Experts of a small language model.
Experts: 160 squared ReLU neurons an expert, 8 picks a token.
Below are experts of layer 4 (counted from 0) of a mixture-of-experts language model. Rows are named router (the router's row for the expert), up (a neuron's input weights, with its number) and show model dimensions 480-639. Each number is 500 + 40 x the weight over its row's rms, rounded and kept within 0 to 999. Numbers have three digits each.
Before each expert's rows: a language model's description of what the expert responds to; "comes after" lists some tokens at least twice as common just before its tokens as in all text. This comes from a sample of Wikipedia text that the model never trained on. Tokens count by the router's weight.

# expert 26
Possessive determiners its, his, their, her, "No." in numbered references, and the, and, commas in lists or names, e.g. Sina Weibo.
comes after: "'", "\n\n", " \"", " in", " of", " ("
router:503490521571566454454473487557470513565482566468497501483454489511474527476510579477531501444564533542532565478506453469395459485451476487495514488541562510519510483457525503534527541504534474488515501499515505541520548501484476559504463510548410414513483459456528542459512496600517484487483532473480497498538562570488525535533506412558496475483544547500556583503558456520521401525464435496513482464491412464579516478519462460478485484417448496510470502531522444525494423467529507
up0:494470543585535473528492563477505502480462560541509510513515525450496539537441596453468519413510517520502455503484514568450498534467523534519529545531567511550554470503414509514576515543475555482498509536498399555491547506453441554425523457566405445481500518539532508481453456541461532514492437504508539525534494498578515473485474478461494475492501462434502584474463438530528481530488458510491459547510520496447488477579523495480509547513567467531528501558471508513434486403572446

# expert 30
Hyphens in table separators and compounds like Right-handed, plus word-initial pieces like co, un, inter, di, re.
comes after: "\n", "-", " the", "|", " a", " The"
router:528549451504462508469466488473462497502466515543556512518470486510566557472480456554467519449516459500504471510489488506488486487567544515521428497484523419512550491469454548558517491446490518549447540565481488547462414463480463459487488620515506602517551522501494512469518577524540567463486511487626417503445492495475527506459535508451524479511485555459495488509523456464470531489493503527542481556497500489468389502528501500443494553448438478481532493490515475490537439463455493
up0:557621484494558546465543493576459521416492432473513514571502507542537502535566552483569539532506481515556516522505479515485464488534445523514500468538531498511464490471536549506494507451508523501516531455586465464518458529493452481506487526522488515544458544484466491526545625472398452454515504451548466519491508471507436529469491480460529410606511458445442550532486494464507519573458492444486567499510507511459492468549421479488510530544526557495515472546499568500430529476595494

# expert 28
Equals signs opening wiki section headings after a blank line (==Career==), plus scattered fragments of non-Latin script and names.
comes after: "=", "\n\n", " =", "cc", " B", "N"
router:480491524472535486520478516406467506538515454565533479493558459468524402526468453459548487487587547486441485494545530519547513490516530469473484522425477444480525565485482513569465542555520549464511591484497396485590525448520572478410518555555551510489503511504517525527508589531527499494491469532457482526557482411526472512508447461520508620468477458485513521527456474551541469513500540586425449508484453459472505464473494477477497477505551468534528545528463543457586494482464429
up0:440465464518512512486470514523562544475536539475503504407484506509451496566521538492578574482437547570561442490535539499502531415511514470512488528478438521512542468520525505469487538530491471478511451544495514572538444556468547614499495516508539570511581499512485519545519503566559579452453562426521503557450501464532543476427480500531506432484497392510503443484524508483494499472556543542509412566516537499438493518521477470490536508433476413511473588472397567515577512454533489

# expert 52
Commas, and, or, but, with, semicolons and slashes joining items in lists, such as hiccups, stutters, and.
comes after: ",", " and", "\n", "s", ")", "\""
router:463566471531539529502517465553480535449491522425482539409418487513550464561531533529459421558472487487569508486441462464466593438510442496516462466517508488506530464477493438559501555507497470516511463525524490491533547466435497417523480523524553475506516522462552498425585494512453551505507458531465439514503466482533524516489415469484511468465542538451517500433460454521484551518431486499551501566488516480486499552591472459559522517455456499453525435487411533495504506468527499
up0:541505436497539525519521494563415507568453461508522485584468408512440527415478477432543468506508487454404476435559518534506465446480593508460473471468561549498503525499459451487515492449457543491513441545546587476462466491486552487487543472466499486508529467557461573445427484479510555446489574473447543497498482476536452566531535463519479513557504564536546569530431477506463526455478521533445431504499462505460527533535455499588473503477498525487498450502553469484525494465524460

# expert 3
Auxiliary and main verbs plus clause connectives after a subject, comma or relative pronoun, such as was, is, also, that, which, who.
comes after: ",", ".", " that", " it", " which", " he"
router:463513491441445497493534512508560537434558503465489495527491429541579477534509525466466564461468535499509457499501451503464536498474559536495500487542542495507513523579600538467536456431522498483469447510519493520493501461493491508445497451546493500482445417508419375479489468559496512467444491546509516584516577557533546525496461470530543427521505509517550497492542495512439542469538506542528543512519542479503411483539534460487539485476570543391506486531494435479504498476492427
up0:467517480517456550432508515568506522486549464481462511491484510483561480454461554554524482554555514497543472528569488467514499438504537566477490418536442509554473495501497591550485566527529470486487553480510533479488468559554497490494475514556541450467503491527478481521488508480551504511475499466511535464458464483513408543556505545543463495512465423485545515464439482505522519516414522532502539484486489385513481426522495526563491468471540524464565558526511486443498598521529512

# expert 61
Sentence-final periods, conjunctions such as because, but and However, and the closing == and line breaks after section headings such as See also.
comes after: "=", ".", " =", "  ", " However", " JPL"
router:516496493478468483492476493513528509509535474478500468541544489469517491537480527533507526436495452475431463554480506593472487504430501483544475538549487491499419433536430488472553532610538473439519505509499559494478505478540507493503490554560520560525542478529475547458493538515514493462484510506400562493485424536455476553519540527554545523470506506572546486484515480448540484522573573471501540497400576485510462559502504470471510431511531527501524555525472563537568562458532581
up0:483478426482559524517471511561510541503440383517514466570516539500467494435439476519524459479459509496537486478522507567512448485570471512501511546493520519451504418510493509468481510577520479459479518529487535493476526529469557452484525528544425516475515455488522504514448522457510535492499480528464615485506472476461495489420458513516520441539490493464556477485526549485553493502381486476529515505436447469464442414500544503576483560553525462530533532449474481492473522494476498

# expert 50
Wikipedia heading "=" signs, paragraph breaks, final periods, and sentence openers like However, Although, e.g. "== Mandate ==".
comes after: "=", "\n\n", ".", " =", " However", " season"
router:465570495581518514504502403457515456571464443556522527566618506510557515517478598502472482517506446422428478522496503475483498458487473465495506514511421424520463489544469485456515493575493480484470575610560471520466488447473523483485455602569514512471573469497512565500528541525585422487489538470456505453467503497479449548525483501512514538500465517502516493512473482526549516513611462575473484422505538450495496516423507469533539513455524514513489509562393506558532521438533492
up0:523597591482452513518477538512434551500500543461500434504512494520491458505526484412469532504474493535530480479455566544469440494470455504489478421489493494563526470452522526554545531483500584508590476527531533489519464517558564485501496533471509403461477576530520554481531507472544514447480511498540512522458513493566532467525531484562528467476417511414519554500525472485438430478506481493476484470530529465499518522460501488482534552471496428442468524535458479501463499389584458